config.toml
n_experts = 64
activation = "swiglu"
normalize_top_k = false
balance_bias = false
groups_per_token = 3
init_std_router = 0.0189
norm = "rmsnorm"
tie_embeddings = "early"
lr = 0.00156
batch_tokens = [32768, 65536, 98304]
seq_len = 512
train_tokens = 509900000
steps = 8303
dataset = "wikipedia_en"
Below are experts of layer 4 (counted from 0) of a mixture-of-experts language model. Rows are named router (the router's row for the expert), gate (a neuron's input weights, with its number), up (a neuron's input weights, with its number), down (a neuron's output weights, with its number) and show model dimensions 0-223. Each number is 128 + 24 x the weight over its row's rms, rounded and kept within 0 to 255. Numbers have three digits each.
Before each expert's rows: a language model's description of what the expert responds to. This comes from a sample of Wikipedia text that the model never trained on.

# expert 40
Description: Asian name syllables. Middle syllables of romanized Japanese, Indian, Thai and similar names, such as Sas(aj)i, Tach(ik)awa, Sreekum(ar), Bh(um)ibol.
router:125102105124077137133133178092104099134100106087103062121137152117163144107110133117164142127133155063106152162100142119139104077168152091117116104107073125131101122137109123140134150139099138111136130112154117142089173118117137137114160169149137129125123147161094102142120126150095135085138135132085165143120142106100134112133167145144126134141132124149163132104134097176155141116104131148143142127136093147077170141133069105061122133147106116109151104136135064152154112129121148140112109108117106116106136152147177129103160167126132168111151133134132124127090097146168114150132117147127095129161149130130138111149130126117105142174146133098113166155137113160147097119122
gate0:106137135108137098119138135134096123075137122136139153092129133148146092179101120135125118113157101115132130155123147140176105132101137093176124110140138137147127140166140132136122135137121120162102088128136113102084150104138153115106159221158122123100123158106118090145151120107092146132111140141117142130102178094110142158145130133131160107072146026116122113120175134107090167138099171180110082102127119134108112152138090149158121109132107139141135169112177117146113136121099139115111159131074101148111140138111149119125124114152088099157143135120118132125116087118114135175121137141105090097127106140128110095140116144160137153127116119142148132165132126100126147127103
up0:117140113142127098163098126137087130095140097096070136092145160157143085127096144130173119117111128120137146181146150138169100108146139120176113123136166130145121134155121107142142134142130123137122082102109135096093162100137165144110135183133123108123089187149113078137173121098090179136100128131097151158119137117067172174150106155132153115103090094121104136139153146148121143108108117151112108108149147122124125146118143102155120161126109147132123164131156110119148080150115125154133127107078120145068124125134165157126109141120106105145138120148100115162114099092153124150118141128102087108115128136099126100153129160121127160120123149128103150157127119098121126177096
down0:152151100147140122115131068149124161119125169120111141130114148129120150146125129122117143101120139112117110125107126130118138095171186119134122138121165171152107145106087119104092126151145156106152126119141170117164150091109149115157120141137173116138112080155171164136154173128141092155130119115152093110111152118134096100140111109126145153123127133135154155124081126133112109122114113119139106106122130104155108179143127167133159101075132142107123127140124119134158123159140115097093102138102173123142126119120096109116143161151120140128060089173162106148115151101103167178163097117128110159117126086112093135150138107101168136067145150149086120117109068156109154149131

# expert 9
Description: Mid-word name pieces. Inner pieces of foreign personal names, especially Slavic and Arabic, e.g. ij in Sofronije, -ić, the hyphen in Al-Shelali.
router:130082130103091090138125184149118100120128118126116096132147107135159159141126150102130104096165158043165146137098151119122115089141112109095134123121121103108099120156123104111090149144111138128125137112174132172101147134119142149118129133158112124148110094160092112142148152130118167081149149128107124138139140121099137152135186173121131126111119075122142101127124075200131137122131166114147160130110106153111119115107099149078157159125113108112170143091136132150123121131133175113095134122146095111143162147157130116111155161159125170131145135150102141097114116137175103124113136127145135127186151103154129117116089117122115149138129116115160117115137096161146109097080
gate0:178098133104115133144125155137107113154125141133124136113106114135139148084128096115143097135115157105093161145080147126128092126140126140113080149117075079116121095084103137110103100094098151129154132106149181145127088125146118101092134116190130135094151102140157110156134127170151169146117128133146093138153109103101119146079106144129106120098126166148139115182150071170119159112109133095156152105089142128134113156123113118109128148133106136149109144135078106105139130097122140103148135118165134124086132115164118100127111149092132096113151124123125172126130182115156109135108131123108134135150127147121171115155108090085135133106093117088131131136137068162105115107106
up0:072144117114155092105112126128163191067107121109100106124162129117134124160128187168112165119149129115162153107138117130133165121141160089117162082147134182153152157150146143124173140126145130110110137126116127096122175162097143154152089145116105131148104172140079137099137146086147079132136157108088168139164162109143120118118174121120115118143179091126128121116088186118122105132124104170120102137157119118130165114143148142113142087142140143116131140125163155152096134132158134137119178132083107129137138119096121120124136146127112150125095152149149098114109114132113154136127120118141106127150115096140102130120164142172123129082149126160116118120103143120160138124154
down0:112135152104159121127126081174097168114159090111173131143136147093109157112150163148136132128146114130120131112151149138149126149117126129116124106101169152167096101139129101126101131137100100103098156172147124091132150153083142068080151149139125130144134113113123099138093122133115086142137171109108102117130107182135131113119113143144121095151147110127122146119097118089106113204154162120130135148170149137127134088131112134107109106147115098157098110104128151157171137153124117144112106087123129132108083165147115144128174123163104177110161119132125139110128107124075151129165166155131141122117146116162120114120154162133121136146097097133091164143188165145113112122160

# expert 60
Description: Nationality and ethnic adjectives. Demonym and ethnonym endings and words, such as Phoenician, Akkadian, Germanic, Cameroonian, Greek, Roman, plus Latin-like species-name pieces.
router:148099104112094116136110140092099096107119116088131108160150137125173167081147095106145148116146160094148170130107141097160148108174119107097146130122099106130104141143161155153128170149094152127148156127160129173117130143107150156130135128147148101150148119135093098146145120150109151096134141143075150126132147133095123116146129152141115130114133116135140132088117095191137201137132157129120138120116102139105168140114106117080145103138113107090174091128132073141149125175139146115111106131146128110122091142172156131127154104139118138121140128095112116120108071162142119166113159164127101124187164085144129118145086162155114126150141145106128113130139126157167142113121
gate0:138118106143138118137134161092140141140136119099097134146107114142116127112156136148123157101133155115153161119132130133155121164149094117137149137136136096192157139104144162095155153130123129114134115164149170114147118131138139115093123135160143156133090095124169142136128101126130167069138156095118097125129129123137125148120157142089121156126114116161114104094146120128153222104118173164131166155116146070124103148128098109102123113119096121139143106147141127133120148130127095072107123109108158167145090134070106115160134124102117132151071132113099189133134120103136158143132159147084139131169098093128135103085125146146123139100114178128142110110139078103119161108126
up0:133115155166130112146120116146113135131133135164145137084151152115137120134093104101114082158141130131093107131094127125094114088134175101104128140117100137084091076141105091127099116145141132128099137101120110121112150128111102131157132100076117121131143141131111101142115151118144136183144075143118132111124115108113133140142085114140114099131150125112130147132114110123130031138128092109136083102123122192141121123124159160129153168138160139119119144105125120128106123110076173177156141143170132102113142107192124103115124118154130096141134141136164075151126120104119106140117073155143130129108149134142138160145162136118122119183125097101118112174117165157145137167113
down0:093142135118149136124167157152143138153060087098148063102136115119141118122114155140134129136094151087125138125150152113128142150137198133167151133127125127097163115120069102132163095128079152146116113117142163166097143151149159129132115140162141177098131122166105097140095126111133151111087140128098132087098106135174155119122124156105117139112149088122135107137144117153148183125106141094144120139141120128095151126120128123088117103158120124116119155138133157100167135117112115117095127163193126121102153136131148133141168137172130117135125135122123172157068095135161098111121152112140141147098136178141148171099132116115118144118136107105118119130151121096162137159099

# expert 36
Description: South Asian politics. Country and party names in political and election text, especially India, Bangladesh, Union, Congress, Party, plus election-table cells.
router:148077130089102086124121158133114139106088107086125117141143134106159156112115133131162108076124132096134149120095116108143123118145144095125126123118128131168121132141138131160100154150104120110109171157160133132138141128153130184122121145132155111139148168106099083145164109161118131082144127144100135123134191106105101105174142146137142116101111128160146119114121106169146150106132174167162164157132095129077158105123080131078169159140120102099146158134119098163142127122133177113089116115144105086110119147146158113143165170096108113126133106158109120115108110123136116141117165170135109124165143124152133137134114107169094146142146124088124124126144071154159108112140
gate1:131143101127123089137120164109134122153185154103160161117153131137120125124112150124125112102168101149122115131078157112128135101119111129110118114131163144140154150135128156112107109129080174140161108151122133115135136142139130128106083100152110103088115091151123146145158175126083104139140119172130132118161103141083142067140127146081173162120129151157164100082114112135126138124119120114099129148094110139137132093137145083116185152133127080104106092128156084116193127129119147111139109092122126155125153086139094121133096136123111124082124121159122174103138128123118117118172170096120130144145126075127145124115126138085136120086152134114080157147143098111094127145146
up1:134126109117122097090107102087154163155159155104157125123124139079130140152122131124111150081122140134112121128102091118070123149133156163157116099133156169145103114118118127084109144108132122151176108153113138084146095157113105148102133120144139138094117089091176142115099152103099110144146116135109105121147128146122100063120091134143102191133109146132160116078117125145102138102137137106110101110120102154141103112109109111131148149152130114125132114118185103106155138126120146108111088075133155112171160127124124148148083111132109134090143124142134164114133137128119120094151160126102141139150165133122138156115220131131160132092104146086125134105133140143085125154137
down1:067122186175115115122118105108153128110096129116128155137131114132142156131110115120156151106125104136116173115129108143120135112124164131147097094105130161138086175121105146100136141155147080099140122122064113128138131063105131131100130164114119144109141184138137153153074173159113116127119154095128140104120145111132149113140118112143131094113132115158168145119177143102101109160136116160084101081069144114144156099169151099125106144115129163129104152124153136158165130151069137129155084116116168133163137131122136103091142109102129122152116107105151122161125163136115162128110163123119114105132104155109134143131126113138133125137099137101160156141125140168141158094093

# expert 52
Description: Capitals, codes and coordinates. Single capitals and digits in abbreviations, compass points and coordinates, such as W(E)STLANT, SS(W), degree signs, zeros in years.
router:138085101123112111125095145130101148105104136100085095142144158109180144124144115063151117101114175102113154157106095096101131127141127089109140128118082108141090142139148101123108168160096135118113149152179100097124159125122130143134141167154152104122147133131121115169147101139113130113134126162084113101127161100138098096146156178127129099122128093129135113122111116158140165124109142143156147139079063102086129123108095129073152117143089108112161138134124111156112139179142143124100111119131108096127130180138148091130169141129076161095154108171131094115120098115135139177136127150104104143152155111151122104129138132132109128160144111114112159122149115153125132123141
gate6:149126127173156103183140090101189112119117134142116129167148132113110130157154091088078149114116128119084118115134130080111154154119155118151104080094147134143108166128152109148115125159121079167083118122141141140125133185103100133171115166148115141164119133115139107176141137135115149133099106119082145139119113145116128099137110143130131103130124150153103137093129147119157141115128113105148102130101121127120118118144113157145123081130101104153157115124157107137161139171153165122133106103120151107136140188134150115156145138096119149085172107175080130100090138115092122131139113105125081091124137143095168156126171130138126116123138127124142151113100139151123169140183
up6:164110136164137103131135091099162099113102109148135131140145175127109137182124141116109170111137128114102119126129115078143146101119173111099089105114152152110131139132144108118114153156128101126104150122156141118139142136116086107189123161143118167115055107093130136138155152105100145130100118063084169140163087141107111097112108150110131110102128108144123158109133125107136117099104116117141098148094127145104123112139109198154119091130116124131114121125181128129155103127138141115112136085133168125141151133136157095123106131116148106090163125175105095117073140119119114127157131116122093108115156112108155141107165127116130072127155140165100143112111082087131144157128
down6:129116126134163091137133101132133130098127112133108134176122174114106156134165126113109152149054153156131098105132122078140139126097132109142097139099154168146109107084138160140127155112146140135125134137127128140106122122118108185149116128131097116152121117111148090143139130112113139155157134143104132114191097174088137175100130153074161136116121126114115154105134115091139158135122136095115117133146105114140144093146140137107111108132141138143105149158124143150144183095138135136087101103140150118114157149106140137141141123184193090156130125123104139102095132130131090159113104149155161120130129127073157139139145118107165155120159174108167072175119148099115123091153

# expert 23
Description: Name suffixes and streets. Abbreviation endings in company and person names such as Bros, Inc, Jr, al, plus Street, Avenue, episodes and digits in film listings.
router:148052138083097091101127131098133156138117132097104103145135137099173169112127125102159146108127149092133128139117103130113123121168130077089154112133099112155072141134126129144128146120101096119114163168184098104125159125128099130111151119145172110103095130136115122122130107120156156093118117157086122133141147113099089121156146158125107141100123119128138084121090118183142160157111161142138141141093096144077154111124099120073142137152111107091139148147137101160123112171115135136082118079120090097125142161146130125121143162135074149098139120131142097114112103150167133169136121145147099148156165108166122135143127116145133119143151135096136135141153130139167116140123
gate6:145118101087148102132122117134149105125151127126123140127100152144120088117145136160129119165131123104091138159143130130124117101118136093104091103130136140147111139110105161133144119168111112150126115133142117121157142142095140160135144085138090159117156169165120110094123134103125151179093103165119111176158091092156107150161110118102114137150156188138102076129142115154141086148132122111078123167126097127118128099088171117139148153141138122123110123130190097149163161159124162145153156109137121134094124146128106169108135141120153145114099117161129131166165134084146161171115098138140117118105081124121151136104140129131129177125139145127092123119128146119173130188058
up6:149131115117105090143155151115098106093108144116131117127122113139148137122135127132144102135131142110161166164118162140148146066108166143115120121110135119086102135105126164095149158107097105090114127097099143139119105108120154084137148107127106139108133164105129123091177159129105115146078138172122125160163142118119139123163166127107140097129137117117043098125150096150110127125130135126101092124150126132134154138089093126130150141137147114132087131155146101147156156146124134144119126115151095156138132110147134118060123175121132150131126106134132152163151113096140142178086107168119099146114106085080150156096148127154121123130125187152097119155121110143190164131088
down6:157150112137114092168176099166119140142111147116145165139110162128117150113139142125119138125090129113138143135111112136130160105131116136139190111130148135126156127101110127121122128117165092089116176122144135080097165107148131149165142138150132165132125181189136128086146130146122138185150126134133149132127113123132105171109114109129139156157168097105103113168101113175088139094122140132107129110156110188145119125133122161156135118088127164138150114124203150161138158131153152136119141133143121127117145140118101148140136102127101192095143119129120095169109127094130139141114124112119114180111100091103109103127159171151137125165142153149143117125074130134117106071139

# expert 63
Description: European surname beginnings. Capitalized opening syllables of European place and surnames, e.g. Or in Borussia and Torres, Fer, Bar, Tur.
router:122087163129096112137127162136136105115127111093140066102143146122155154118117126129111123101156170040140143149103129132161113124143139109101121127115113130131080156161142150127117153139128127144132151118185131125102147150142120150148145153159149152124161125123080112129108140126083164120123129108094157162105194121123097127126173158141172112107176074139159119111136071176144157135098119150134138116151109161079143160157102170090135137155100090127176144134115087156130148120131157099101119122140125111134141147137134098129137153129122157104146120125125142118108103146143146169118118145124108108152153102147115100096108112121120130155153097105151150158161125156132122159101
gate0:149127144133133106131114120092114119146136138125164138125155117112129124116165108132114133136163123125074104132154123115101135122133176107064085132135108124128123136140148145114107131130131149160128118116137129109104166136097148164116114093109141150146147126103055109143111083133143141118197175093139158116151173160128173147140135187136128097121113127100118124149165096155133148148138126130109076136122123148150121120104068161147083149142148092133137160159131142148163136152144147112140113129125117067151117093141125146095099115152133144139151147088151179106094114108131103126108136060150119140103146125117096089172118166153136143131127115148129118150078137129129181135136
up0:150160113116122154083097137107079157154139132102142160114108156109167128108132052173124126129116116121095133166134146125094122107107156114115111164138108131163096103142127120132131147140097112150086126117127146127133130155124157132094131124105127106112152089108075087159121091135105173141122174147153166114139144106173173120127108135168143127128116123108112147138147103124147117138089115124108103116100092143127141172131132113119132117098088139132106140188150171155141128135134134121115121118130097111082093129081141124126114139157109137146131116139157154181092088111142123139121119046138097133141135137175122140143152151145111110107076126140145099131122156102126104178163
down0:093112126150117151122127096136120145149106109176163125129187125096095152107157121127121150152116117082170136117130118140096111153120130138147139139203115089120149149155110118155144144114177084130123155126147178136081111095122129090130157089112154125117119121136095142075107142128113119131114169083179100172099125145127116112125093109108131133155151080133122155154101146111100140115156119119144136098116097153173089164145140132106154131104107136136107144164148133139131143124142160144131118173073154129109161138135132108143138083157149159119106064110114166163129171092145135144139077096131103121110117168125135131157132140113129098135108132138112110127128159130126155131135